Experts of a small language model: a sigmoid router.
Below are experts of layer 10 (counted from 0) of a mixture-of-experts language model. Rows are named router (the router's row for the expert), gate (a neuron's input weights, with its number), up (a neuron's input weights, with its number) and show model dimensions 0-159. Each number is 128 + 32 x the weight over its row's rms, rounded and kept within 0 to 255.
After each expert's rows: "gets" lists some tokens that make up at least twice as much of what it gets as of all text; "comes after" lists some tokens at least twice as common just before its tokens as in all text. This comes from a sample of Wikipedia text that the model never trained on. Tokens count by the router's weight.

# expert 27
router [119 122  82 188 112 140 161  75 107 113 140 147 125 159 109 150 162 144  63 130 117 120 115 130 109 106 136  71 144 121 175 167 134 126 144 121 113 118 156 173  82 163 152 184 110 204 137 163  91 193 149 110 103 144 140 127  83 117  85 126 136 145 134 103 180  37 139  99 125 117 125 132 188  88 107 125 106 171 124 108 138 135  58  93 134 161 139 141 130 131 191  90  72 127 190 142 193 115 169 156 133 157 126 147  81 116 146 114  86 180 174 117 111 136 121  79 142 141 155 103 150 195 121 108 179  93 148  76 129 157 161 106 144  95  97  58 140 114 130  98  99 100 136  81 133 169 133  89 155 116 143  90 114 100  85 159  68 165  97 112]
gate0 [ 81  82 145 139 112 149 163 108 122 138 105 147  88 124 202 112 108  97 105  56  80 152 105 154  81 133  99 130  56 103 129 144 115 125 103 120 126 116 148 150 178 147 169 132 154 155 138 157  83 140 108 161 143  71 136  75 160 176  88  74 134 168 145 107  77  75 132 135 126 157  86 155 189  88 123 116 117 167 162 199  68 110 119  88 156  82 108 206 152  95 155 120 136  91 176 117 149 139 138 102 107 168 151 128 139 127 141  94 140 157 181 109 138 142 164  99 117 166 120 142 159 227 116 172 215 135 125 143  83 168 133 131  95 132 116 100 147 118 118 154 104 139 137 132 169 159 155 161 158 145  89 107 128  69 111 153 122 144 103 109]
up0 [165 155 126 118 108 205 105 145 149 126 210 103 110 121 148  86  58 208 166  64 122 162 134 165 149 145 155 167  90  96 141  83 172  98 124 103 153 171  92  93 153 105 104 207 105  77  99 128 160 143 118 113  97 158 134  81 131 100 101 181 148 103 140 145  92 168 128  97 124 123 160 110 141 138 185 138 108  62  92 101 153 106 131 194 110 143  97 171 122 125 101 118 112 159 101 161  91 177  93 127 149 132 173  96 144 102 125 105  99 101 123  61 121 161 149 139  50 119  98 130 121 103 124 139  98 121  91 139 129 137  73 123 136 147 157 112  52 144  99 113 133 144 161 115  46  95 121 114  77 147 119 102  86 129 146 132 156 130 136 151]
gets: "0", " |", "1", "2", "3", "%"
comes after: " ", " |", ";", "0", ".", " ("

# expert 3
router [127 128 111 174 152 133 181  79 100 162 111 112 153 142 117 114 150 117  66 139 103 108  90  99  54  92 122  82 159 146 138 116 143 148 166 121 136 121 148 160  62 113 186 154 121 223  96 165 118 198 146 136 121 140 157 116 108  92 153 135 110 138 141  66 167  64 164 139 149  99 151 143 150 144 144 134 124  92 104 141 123 111  68 124 116 116 132 119 135 119 192 101 106 159 131 120 204 107 137 135 188  89 131 163  71 132 111  95 129 154 187  98 124 150 157  74 151 131 201 114 177 112 139  78 143  98 191  36 136 130 153 141 133  72 157  97 133 123 123 115 136  83  99 127 161 118 100  87 161 135 174 119 143 135 107 116  65 151  97 133]
gate0 [133 131 102 168 181 119 117 154 107 144 107 134 104 146 157 121 158 156  98  99 160  46 143 139  25 130 138  95 146 118 146 165 135 123 113 113 125 114 219 124 136 114 114 114 110 113  97  83  54 117 131 149  94  49 157 140 177 145  71 132 121  72 140 122 180 116 106 133  97 149 189  83 162 163 154  96 163 106  87  92 113 137  63 128  99 141 131  96 110 134 154 147 114 105  87 142 139 104 142 141 191 114 128 188 120 138 117 132 141 149 175 141 144 110  82  96 128 116 151 138 190 127  99 115 123 145 162  91 104 133  83 106  70 118 129 146  95 169 125 172 178  84 159 144  75 167 176 150 102 119 159 118 135 119 185 179 129  50 126 138]
up0 [169 129  96 144 183 129 127 172 127 117 133  66 143 178 159 119 164 160 110  89 144 112  97 141  98 177 133  89  86  90  75 149 131 207 108 141 161 159 204 125 117 160 158 133 144 127  84 124 104 166  73 139 120  53  79 120 109 159 132 112 128 114 140 115 123  60 148 154 101 130 107 134 183 100 120 125 139  93  74 111 159  94 154 119  39 175 188  41  96  78 104 129 155 140 117 123 138 137 147 131 197 134 145 159  93 146 122 134 184 145 154  96 132 130 118 117 112 151  95 117 166 103 113 108 124 162 157 105 151 118  87  84  80 156 145 126 165 118 173 130 168 118  91 111 151 122 111  98  86 110 178 181  96 141 168 128 121 169  81 163]
gets: "1", "0", "2", "3", "4", "6"
comes after: " ", " |", "–", " (", ".", " −"

# expert 94
router [ 84 138 122 133 124 124 177  74 134 112 154 158 118 149 111 122 120 117 134 149 159 101 117 101 147  43  71 117 150 174 119 163 118  76 127 145 111 109 116  82 122  89 171 210 121 108 126 145 107 138 146 170 175 141 164  98  78 120 104 160 110 152 154 104 173 106 131 144  96  59  88 105 202 103 173 120 121  98  62 130 156 143  69 118 139 127 135  79 168 142 158 117 174  90 207 157 120 112 124 139 133 173 145 148 155 141  75 119 119 165 164 122 179 115 117 139 128  87 150  83 133 165 194 149 207 114 122  85 133 147 143  85 126 116 142 116 105 135 132  74 168 161 132  86 165 165  90  75 163  96 144 130  94 153  76 103 133 109 161 173]
gate0 [133 128 130 181  99 100 116 102 154 128 146 110 155 125 120 127 115 141 127 157  58 161 167 129 124  85 126 103 100 117 151 138 119 164 114 149 107 108 153  61  71 151 228 155 149 117 132  87 180 128 132 117 156 158 123  83 160  61 153 165 101 126  93  91 115 168 140 111 168  97 104 121 138  62 128 120 174  66 115  84 183 132 110 136 133 144  77 149 162 132 156 162 162  69 135 110  94 147 152 161 209 143  75 124 151 171 116 134  92 103  93  91 154 126 134 122 173 196 107 119 137  93 128 140 162 124  83 131 181 140 110 131  87 114 137 167 112 134 101 118  93 144 113 169 100 156 198  75 131  95 183  99 139 128 101  62  95 145 183 156]
up0 [149 173 140 131 113 158 165 122  78 126 130  82  54 200 122 175  71  81  99 103 102 167 122 116 155 220 109 157 136 105 111 149 111 121 131 118 135  90 108  79  72 125 122 140 150 151 109  54 121 117 101 143 136 132 130 136 117 102 168 135 163 143 116  70  70 102  58 150 128  62 144 135 132 168 136 167 114  86 128 100 142  99 145 156 152 140 133 117 161 159  99 117 154  94 107 171 133 130  93 186 116 129 138 129 139 171  99 118 111 141  73 146 161 116 128 125 185  61 102 145 125  52 160 170 105 165  86  81  89 148 115 129 144 106 139 100  62 173 141 166 162 172 104 151  75 118 147  90 149 176 129 107 179 131 129 122  76 132 158 149]
gets: " was", " is", " as", " were", " be", " are"
comes after: " was", " is", " were", " he", " as", " it"

# expert 30
router [147 145  70 144 145  98 154  88 191  98 153 104 145  90 144 136 120 133  71 116  89 120  75  84 113 113  84 138 121 150 194 157 153  88  58 118 145 154 128 137  90  70 150 161 104 185 195 136 119 174 143  84  98 117 142 129 107 113 113 141  81  85 135  94 181  64  99 111 110 116 141  87 149 162 185  81 143  90 100 131 136 193 117 151 108 103 123  80  96  79 153 113 122  75 141  96 153  98 158 170 143 176 133 155 108  87 127  90  63 167 114  99 168 108 148 109  94 120 145 118 107 130 125 140 194  99 112  81 160 166 142 121 134  86 100 108 104 113 145 154 167 167  87 127 115 140 128 109 113 133 120 124 111 120 119 132  10 129 121 125]
gate0 [ 49 147 153 186 124 107 173 134 105 121 159 141 135 125 155  86 131 130  76  47 175  78 131 130  75 136  87 135 127 155 142 140 120  97 184 118 143 121 177 122 121 109 121 127 124  84 103 156 137 114 120 125 150 169 134 101 109 154 161 136 112 116 124 142 179 104 144 100 129 151 120  97 189 183 228 140 113 115  70 113 120 105 163 123  89 150  99  56 126 142 188 151 154  71  64  82 113 102 126 107 164 115 154 168 117 128 107  74 176 164  80 159 151 100 146 157  88 161 106 150 101 165 115 140 134  95 126 111 122  48 148 158  75 112 118 122 123 135  76  91  94  86 129 154 131 152 113 108 105  69 105 105 141 121 204 140 103 105  99 108]
up0 [146 116 164  91 151 126 150 105 141 129 135 129 144 179  58 115  99 141 129 170 138 142 140 122 150 155 189 119 162 104  93 148 161 138 101 104 134 148 100 135 137 125 149 128 167 165 118  88 144  96 120 139  82 148 113  98 121 123  96  87 153 128 162 145  91 164 105 115 166  44 115 151 121 141  25 106 206 143 140 119  94 158 111 135 151 108 101 175 129 123 115 120 127 154 128 158 120 110  70 187 123 148  82  70  78 136 164 128  71 130 165 116 157 150 125 122 160 158 169 152 120 150 129 132 142 196 147  76  93 174 113 110  74 110 166 140 174 106 141 184 132 140 141  76 151 125 180 106 161 162 175 191 131  82  56 130 158  38 147 128]
gets: "0", "1", "6", "4", "2", "5"
comes after: "201", "200", "202", "–", "199", "198"

# expert 33
router [ 87 137 119 145  98 107 147 106  89 165 164  95 159 135 151 116 135 120  55 119 119  87 122 115 128  93 135 143 176 124 145 110 180 131  97 137 146  97 144 119  51 106 143 145 131 186 206 122  68 155 123  92  91 119 109 115  97 135 172 135  72 104 113  70 179  68 110 147 130 123  73 107 129 128 157 102 181  81 108 126 132 114 109 120  44 119 105  93 136  72 141  96 117 136  94 143 156 100 102 175 174 160 165 176  83 110 120  89 100 142  99  57 151 150 175 146 130  82 132  89 117 118 109 175 177  85 192  37 117 118 107 131 111 123  95 134  67  95 164 143 162 125 120 109 128 125  88 102 143 151 119 136 103 119  78 122  79 146 116 131]
gate0 [ 85 149 134 126 120 142 109 127 114 114 193 118 107 107 192 139  70 106 124 127 158  97  55 135 124 162 141 109 144 124 122 125 162 119 107 169 133 168 124 136  93 115  95 136 173 155 107 132 112 135 166 101 111  37 170  96 145 155 100 164 147 133 101 135  85 135 105  84 172  67 104 131 157 102 127 117 105 174 131 161 105 179  59 190  56 141 152 177  99 105 123 180 131 167 104 121 175 145 135 104 199 126 101 111  88 104 162 182 103 134  75 125 101 151 111 157 139 109 202 110 104 148 147  81 135 123  94 202  98 141 105 169  66 116 156 160 112 141 128  81 120 132 145 196 188  90  88 160 147 116 150  94 143 145 110  86 135 136 126 120]
up0 [116 146 108 105 103 110 150 143 136 121 147 167 152 120 130  83 167 136 159 157 113  97 141  65 130  92  96 163  90 101 128 136 147 167  45  87  88  98 114  96 165 142 179  97 148 175 169 124  93 180 130 180  62 159  95 131  93 103 123 141 245 169 144 115 137 148  92 150 138 145 111 159  87 110 177 176  79 106 171  85 126 111 152 105 156 148  97 120  97  89 157 112 122 146 166 107 140 158 160 101 112 147  56 151  91 130  57 102 154 138  84 186 112  95  52 116 115 127 118  78 186  91 123 140 111 114 139  67  99 141 108  80 140 130 165 115 132 148 164 163  95 167 110 162 103 111 132 127 129 124 106 126  76 122  82 135 120 137 140 119]
gets: "0", "1", "3", "5", "4", "2"
comes after: " ", "200", "201", "199", " (", "–"

# expert 81
router [ 68 125 147 211 156 146 138  90  99 149 153 109 180 151  67 131 164 120 139 132 107 129 137 170 115  86 123  70 192 129  89 105 198  96 120 148 130 160 100 172  77 141 161 186 100 153 125 154  88 114 101  85  73  88 115  82  76  94  97 129 136 164 159  96 130 127  79 209 107 113 138  97 116 135 135 144 144 157 107 106 153 115 161 141 110  89 116 147 131 138 160 119 130 164 130 113 191  89 161 152 137 121 178 201  84 105 159 126  99 187  86 146 176 139 108  97 127 113 116  97 131 153 120 121 175 125 129  85 125  93 178 120 167 151 154 107 114 103 154 152 176 105 135  88 115 169 151 118 166 129  52 188  97 142 143  93 127 113 169 139]
gate0 [127 215 133 118 121 182 121 146 119  84  93 168 138 120 145  78 146 137  83 118 109 154 145 147 121  99  78  92 110 117 105 153 144 124 146  94 116 144 144 170 178 111 116 149 126 107 155  92  49 144 148 117 191  92 141 139  85 123  82 122 111 138 161 146 103 146 110  85  92 169  53 167  98  83 186 160 145 170 119 122 143 145  88 105 147  68 144 162 162 124  89 120 176 113 156 158 150  95  81 133 192 166 164 165 186 101 134 129 132 136 131 136  99 172 126 184  38 125 138 118 114 149  85 151 157 127 126 123 125 135  45 133 165 140 144 129 148 123 133  58 131 201 136  83  79 109 139  94 151 122 133 119 122 148  55 132  99 101 112 121]
up0 [142  85 151 182 138  75  93  89 195 130 154 144 121 113 138 159 147 127 165 151 139 117  84 114 166 134 177 159 144 134 159 141 116 166 125 123 105 104 121 106 143 125 195  75 156 161 117 118 147  93 116 149 135 155 127 140 152 194 192 163 171  78  83 119 138 125 167 150 174 133 162  91 139 130  80 139 108  96 157  96  82 139 172 162 119 155 121  89 117  92 103 103 110 136  65 218 111 160 183 106  76  96 124  72  82 167 137  85 119 176 114 121 124 153 119  45 119 100 135 145 180 110 137 162 112 137  87 114 124 129 165 130 121 120 177 131 147 116 138 140 141  42 153 194 124 165 134 198  75 119 124 121  98 106 140 186 113 119 114 123]
gets: " |", " ", ";", ")", " (", " -"
comes after: " |", "0", ";", "1", "2", " —"

# expert 122
router [133 150 105 171 130 146 214 116  90 111 177 158 150 109 135 136 145 135  91 158 128 117 109 104  76  73 113 124 127  98 144 131 155 132 118 152 187 126 123  94 106 139 162 176  68 220 118 153 103 134 139 151 108 160 124 111 127 125 150 111 115 124  97 101 143  79  98 151 136 151  69 167 104 119 122 116 111 193 105 114 141 156  67 114 151 140 138 124 160  85 193 131 121 148 173 101 221 132 155 161 128 115 168 137  58  52 111 118 110 148 124 101 141 142 140  46 123 150 187  80 133 121 173 122 155 102 139  69 127 134 214 137 127  81 126  51 129 109 130 134 153 109  99 150 142 127 150 114 140 125 158 110  92  99  98 163  80 146  79 156]
gate0 [ 91 114 135 144 119 159 149  91  83 121 129 161  70 109 165 110  89 113  84 132  94 131  78 131  85 106 123 116 161  78 181 143 144 107  96  81 190 129 134 136 126 165  88 132 117 164 115 154 138  71 164 100 112 199 118 106 150 105 133  81 128 160 132 139 120 160  99  77 112 166 126 168 113 143 155 102 125 116 130  94  99 118 124 106 167 144 129 151 178 105 172 180 109 120 147  99  55 116 144 182 168  97 116  89 111 108 138 134  57 134 136 112  63  87  88 141 130 181 129 180  74 137 168  72  99 108 155  95 129 111 166  81 106  78 155 118  89 154 127 135 158 162 127 122 201 119 131 110  73 183 171  67 136 114 176 138 126 120 194  90]
up0 [166 159 117  51 145  56 140  85 148 151 119 147 113  83 112 109 130  98 114  80  46  81 113 132 104 116  43 121 137  96 119  91 178 123 141 152  91 129 119 130  97 134  96  84 132  86  56 151 136 150 169 159 180  82 116 146 131 152 153 154 151 126 108 147 198 175 169 183 126 104 127 144 140 109 156 134  96 161 155 124 128 114 139  62 172 122 174 109 139 149  95 118 138 206  91 145 150 131 144  86 154  96 111 145 164 172 107 112 142 123 140 129 130 143 116  89 156 146 175 133 127 210 180 129 136 126 161 141  84  90 118 178 114 135 126 165 124 135 179 131  92  62  85 144 131 120 147 168  70 147 118 130 157 158  72 121 111 150  99  89]
gets: " ", "0", "|", "2", "1", "3"
comes after: " ", "|", " |", " |\n", "–", "201"

# expert 79
router [ 51 152 122  94  64 115 169  96 120 155 167 125 106 137 167 135 137 169 120 148 142 100 113  75 145  45 102 107 153  83 107 145  96  72 149 152  95 101  99  52 101 102 144 216 114 135 132 124 115 131 138 154 167 109 171  76 107 147 150 164 138 102  93  98 185 113 104 138 104  84  92 102 198 138 153  93 149  73 113 162 169 133 117 148 139 127 117  83 184 113 164 121 135 163 164 165 120  78 160 161 153 151 105 152 141 101 142 113 132 148 157  72 144 122 126 131 120 101 200 108 179 169 167 132 155 137 129  66 134 124 135  57 108 118 131 106 107 107 132 126 178 162 131  84 174 150 117  70 135 142 106 145  98 120 106 127 123 144 142 202]
gate0 [ 96 162 124 101  74 120 121 107 113 162 151 114  90 115 147 126 113 113 117  83 186 139 127  94  99 119 169 169 177 119 171 163  98  71 140 164 107 182 181 107 129 134 127  76 131 118  77 142 130 144 119 125 172 101 144 159 155 150 133  73  71 148 109 117  49 130  97 138 195 144 125 156 101  87 145 131 159 102  99 116 163 112 155 114  96 113 146 128 166 176 108 110 158 123  98 137  96  97 152 128 149  97 128 182 129 105 111 102 163 153 109  79  84 137 183 119 119  46 173 132  88 124 163 156 128 195 122  98 171  98 133  95 149 136 101  77 164 142 177  74 104 190 126 142 155  79 176  80  67 162 143  84 107  86 126 147 176 154 103  90]
up0 [117  89 160 129 133  94 109  99 173 139 102 147 189 137  91 126 125 130 112 184 119 101 142 109 172 193 117  85  90 200 130  88  89 158  78 105 183  97 129 120  88 141 151 141 105  84 100 156  79 164 173 142 145 140  78 113 184 120 108 114 200 142  96 139 152 137 171  79  85  73 177 139 170 116  57 127 154 195 149 145 135 134 127 105 153  64 138 106 133  85 111 129 156 102 137  83 203 127 110 127 137 124 173 115  67 150 172 105 150 160 130 131 163 136  41 123 129 136 106 135 172 126 121 128 128 131 159 123 187  87 137 119 141 111 162  96  98 108  98 152 117 176  85 158 138  99 139  65 110 111 150 125 148 109  93 146 134 163 103 171]
gets: " was", " is", " as", " were", " are", " be"
comes after: ",", " is", " it", " was", " It", " which"

# expert 59
router [106 133 103 158 132  88 167  97 180 123 141 144 116  97  88 127 134 162  90 129 143 143 108 130  95  92  89 162 110 127 163 176 142 110  79 157 134 138  95 157  77  72 150 133 131 130 207  81  94 121 123 100  88 141 151 114  99 107 132 121 129  95 148  61 190  48 117 116 129 116 132 150 163 156 184 129 144 106 120 109 140 171  66 137 154 109 115 137 129  73 161  96  69 146 122  70 202  82 160 125 149 145 119 170  25 136 158  70  97 168 123 106 175 110 120  83 129  97 164 125 103 142 109  98 211 139 121  74 161 133 108 133 137 125 128 105 122 108 203 135 139 154 105  89  87 134 116 110 129 116 129 149 157 155 128  72  72 107 118 127]
gate0 [109 164 113 109 101  41 168 115 132  93 102 119 103  73 173 164  94 152 104 114 146 101  86 103 154  78 121 133 110 100 146  38 112 139 109 168 125 122 104  82 106  78 144 134 172 130  82  96 129 162 108 138 137 125 123 147 155 124 110 127 123 106 156  97  93  79 121 106  97  71 154 182 115 101 101 124  99  92 124 129 173 129  97 172 178 143  58 113  83 100 118  98 144  48 135 133 164 129 163 138 143  96 115 192 102 142 123 123  84 146 187  93 137 129 131 131 118 153 101 167  82 125  96  59 107 125  95 133 119 157 118 140 156 153 105 129 151 151 163 124 169 160  71 115 137 101 112 140 134 181 100  68 178 126 203  90  58  92 149  96]
up0 [152  99 143 163  93 209 105 128 120 171 122  92 155 144  99  93 170 144 135 126 150 166 176 174 119 144 110 120 160 119 157 203 151 101 129 101 135 140 158 163 126 135 123 146 121 145 129 138 153  94 113 140 122 151 112  76 158 138 123  94 115 135  94 187 205 190 103 141 126 136 101  73 101 150 126 120 170 133 166 102  92 102 177  77  95 123 192 145 166 154 177 141 141 210  81 112  34 102  72 129 132 170 145  98 119 122 143 127 171 111  44 121  92 130 123 114 101  98 144 111 197 127 148 155 123 139 155  84 138  99 137 110  89 116 163  92  62 129 103 178 128 104 168 111 151 150 128 129 111  95 132 153 108 140 115 162 174 152  83 183]
gets: "6", "0", "4", "3", "5", "1"
comes after: "201", "200", "202", "199", "–", "198"

# expert 7
router [126  80  86 196 113 124 157 105 123  61 115 114 161 152 130  87 122  91 154  88 125 112  93 111 155  56 109 148 126 127 169 128 124  73  99 122 127 154 172 132 110 158 167 137  89 176 170 102 117 179 176 130 173  94 155 119 129  85 120 109 130 103  78  61 152 123  72 170 124 132  87 111 106  96 163 141 143 133 109 132 162 192 119 104 140 104 122  90 130 103 143 101 113  87 177 107 122 104 134 131 180 178 139 149 139 158  70 147  96 171  96 115 101 150 112 133 122 116 126 142 155 148 140 138 140 106 159  80 120 184 127 101 163  85  95 116  74 117 172 165 130 135 132  68 134 182 101 104 109 155 129  70  86 121  85  77  19 129 172 175]
gate0 [104 133 118  96  90 107 137  94 101  97 156  82 159 160 210  85 144  85 156  92  90 114 175  73  82 144 136 130 106 128  89  98 143 105 169  91 164 113 178 142 104 169 141 127  83 119 197 114  80 144 120 159 117 115 108 120 121  95 154 158 104 130 133 108 105 102 119 158  72 145 119  91 151  95 181 115 169  77 122 143  59 133 119 169 165 124 124 107 136  84 124 119 130 118 117 196 133  89 105 152 178 134 130 117 118 120  98  74  93 121 100  94  77 190 195 144 182 182 143 134 155 136 124 142 140  80 169 123 105 169 119 104 137 130  48 132  66 170  97 135 167 170 110 123 158 101 115 137 106 106 157 113 155 209 112 131 118 111 178  93]
up0 [153 113 154 117 146 179 133 158 168 186 124 180 111 134  59 155 158 156  95 163 140  93  93 145 128 113 117 141 121 110 190 116 176 159 113 121  91 106 119 111 136  73 117 136 145  99  36 141 150 131  54 148 125 111 139 110 133 143  99 118 121 138 124 153 149 115 153 116 157 138 101 156 171 168 122 127 121 192 129 129 162  99  90 120  65 174 146 158 108 192 110  58  72 101 104 120 135 128 160 114  91 108 100 139 127 204 132 170 139 107 155 196 130  64 111  94  66 113  96 105 109 159 134 171 188 121 139 128 143  88 122 146 106 110 185 149 135 133 110 125 151  97  94 129  96 170 132 138  77 154 112 176  99  71 137 152 135 193  60 160]
gets: " the", " a", " an", " his", " The", " one"
comes after: " in", " of", " a", " as", " for", " is"

# expert 47
router [108 119  88 100 141 106 141 109 153 111 139 141 145 101 123 122  87 110  81 135 104  53 105  82  71  92 103 141 144 127  96 177 218 109  69 122 173 109  57 100 110 116 157 104 101 181 190 113 125 165 127 165 129 120 175  34  78 131 132 138 125 109  98 141 145  89  85 133 220 133  95 142 153 133 170  80 124  94  70  97 152 172 131 155  86 113 136 135 183  55 168 126 145 140 195  90 147 139 184 145 144 169 124 160 110 113 105  82  77 120 131  65 173 129 124 113 124  91 146 124 109 126 164  98 182 141 103  99 135 145 116 133  89 101 105 128 157  97 112 157 144 169 120 140 100 157 139 134 139 149 146 144 123 115 102 151 119  96 157 128]
gate0 [ 86 110  81  80  98  63 127 134 151 103 161 145 190 133 122  71 144 147 183 148 106 120 212  99 110 160 130 115  97 141 106 147 168 119 120 137 178 146 142 149 139 105 174 111 174 161 190 110  98 146 205 127 118 126 109 125 131  95 161 133 171 153 142 155 100 115  86 129  77 187 118 172  59 100 162  48 151  79 132 113  96 145 159 198 119 101 131 119 138  53 185 105 127 106 183 161 133 142  97 148 154 132 116 135 154 133 178 117 118 109 140  84  82 103 139  68 159 132 109 153  89 148 110 120 106 190 160 125 104 135 108 160 102 134 131 175 184  71 118  72 140 125 160 160 126 134 115 144 105 143 147 130 108  90  85 128 109 120 150 145]
up0 [111 135  86 119 130 157 109  95 167 117 144 122 195 136 105 117 139 100 167 127  98  91 219 148 124 100 136 134 132 125 125 186 160 119 146 146  86 162 150 186 154  96  83 124 146 122 157 147 137 136 169 105 112 163 116  62 106  97 176 136 141 171 146 172 136 124 131  90 114 130 204 144 107 136  62 141 178  96  83 178  87 134 115  99  98  33 158 106 161 105 155 110 162 110 152 200 134 150 142 106 139 115 108 153 182 109 114 114 129 101 170 119 121  53 166 127 151  90  93 139 111 155 112 105 184 130  94 140 141 120 125 173 167 169 110 112 178  68 106 119 138  81 165 168 134 135  94 106  96  90 150 124  67 125  82  65 114 101 140 108]
gets: " ", " (", "–", "6", "7", "5"
comes after: " ", " in", "201", "200", "199", " In"

# expert 35
router [122 137 107 103 106  94 149  88 128 100 152 117  95 144 107 106 138 113  87 111 158 130 111 138 155  68 126  99 149  78 107 193 129 112 112  91 135 134 149  63  83 128 149 204  98 147 100 161 121 124 127 170 144 127 145  85  75 153  96 130 149 112  83 106 166 128 127 170 114 139 124 151 147 124 167 101 187 101 110 132 119 130  67 153 133 129 160  75 199 136 148  95 157 114 225 175 113  97 121  92 179 167  91 167 151 137  99 138 122 153 169  89 160 142 117 134 138 106 166 134 153 154 151 112 209  81 173  72  82 138 127  72 169 123 101 132 127 113 115 150 199 188 128  68 174 142 161  91 165 138 115 145 124 167  87  99 130  99  92 178]
gate0 [107 186 134 109 154 110 170 122 124 144 115 115 125 121 159  73 155 112  58  88 153 158 110 144 137 113 165 121 156 106 169 101 112 113  85 110 110 125 122 110  94 110 113 149 114 117  74  60 190 134  73 205 119 104 136 165 118 154 109 162 145 134 104 111  85 123  84 136 201 110 119  74 122 157 118 126 135 102 128 128 139  74 131  76 138 159 169 140 112 155  69 118  89 123 116 148 111 122 149 151 154 149 110 153  97 131 100 124 129 141 128 102 181 159 142 175 143 108 114 157 214  95 102 104 204 140 174 128 141  86 103 134 134 138  72  46 168 174 147 128 194 184 150 133  74 138 168  69 103 126 115 148 164 155  93 131 146 155 202 156]
up0 [106 114 142 128 147 129 109 137  74 105  71 101 130 100 111  63 148 110 116 106 187 128 142 141 148 146 138 114  71  92 148 122 136 132 123 109 129 107  83 130 134 116 159  88  93 156 103  78 152 114 134 192 129 100 152 151  85 173  96 175 177 124  70 174 130 119 140 135 185 152  98 102 121 123 182 135 125  89 151 140 163 128 159  86 122 164 174  78 124 146 104 144  83  85 194 182 120 121 120 113 159 144 144 147  73 156 109 102  86 124 124 159 154 190  98 123 114 135  82 171 218 156  72 154 166 147 219  99  91 134 108  91 115 155 132 150 139 170  97 147 175 210 102 130  90 127 137 104 129 160 119 150 145 138 124  62 109 184 140 141]
gets: ",", " and", " was", " is", " he", " were"
comes after: ",", ".", " It", " which", " it", " and"

# expert 0
router [127 134  72 185 109 159 147  46  92 134 136 120 141 135  83  98 176 121 124  78 115 139 133 153 165 113  54 102 162 102  89 136 207  61 105 101 134 134 142 105 124 103 146 122 106 163 134 159  97 192  97 133 114 106 170 115 141 113 143 164  91 139 129  86 137 143 120 150 132  93 123 148 163 128 120  99 185 135  50 123 118 125 133 129  77 167 107 123 137 126 157 125 113  99 123 123 202  99 173 169 147 119 133 183  86 106 105 149 100 148  96  94 178 228 124  69 108 123 137  86 113 145 140 119 154 127 143 104 100 123 124 149 115 114 115  47 118 110 169 145 163  99 108  59 134 185 137  91 117 150 123 148  86 103  99 127  61 151 177 164]
gate0 [108 136 116 141 114 140 160  84 146 149 147  80 137  98  93 110 124 141 147  79 174 149 140 137  87  76  84 118 190 103  95 155  85  96 158 101 163  32 158 159 111  95 105 102 109 131  96 136  91 170 104 112 136 102 156 113 137 143 157 207 150 126 131  83 158 136 167 137  76 181 147 118 164 113 129 133 188 155 171 107 133 154 128 172  87  87 164  90  64 141 164 171 133 115 121 117 118 111 116 112 138  74 129 151  98 158 133 122  96 109  91  88  98 209 193  85  56 168 216 131  68 148 118  67 144 178 122 124  97 132  87 111 126 125 155 148 158 118 162 144 149 156 150 143  95 140 116 110  76 147 145 116 127 126 102 160 110 113 130 144]
up0 [106 139 138 167 102 109 112 148 151 202 142 109  84  88 177  89 115 110 181  64 178 153 146 117 145  94  69 132 153  90  99 167  87 101  85 106 153  37 144 158 123  94  86 127 146 141 152 143 127 143  50 143 172 135 166 104 149 114 134 132 126 130 120 106 137 140 159 118 109 159 147 131 194 117 103 140 203 166 129 101  93 144 166 131 126 102 146  88  97 126 116 168  78 139  84 129 119 164  90  99 153  99 169 155 103 145 131 110 123  67  86  98 131 210 138 131  86 176 149 138  77 114  90  44 149 196 133 142 119 161  85 130 112 112 152 110 154 102 142 161  98 146 157 175 135 163 144 115 131 142 183  69 126  85 108 114 113 119 128 146]
gets: " |", "|", ":", "-", ";", "="
comes after: " |\n", "\n", ")\n", ")", ".\n", "0"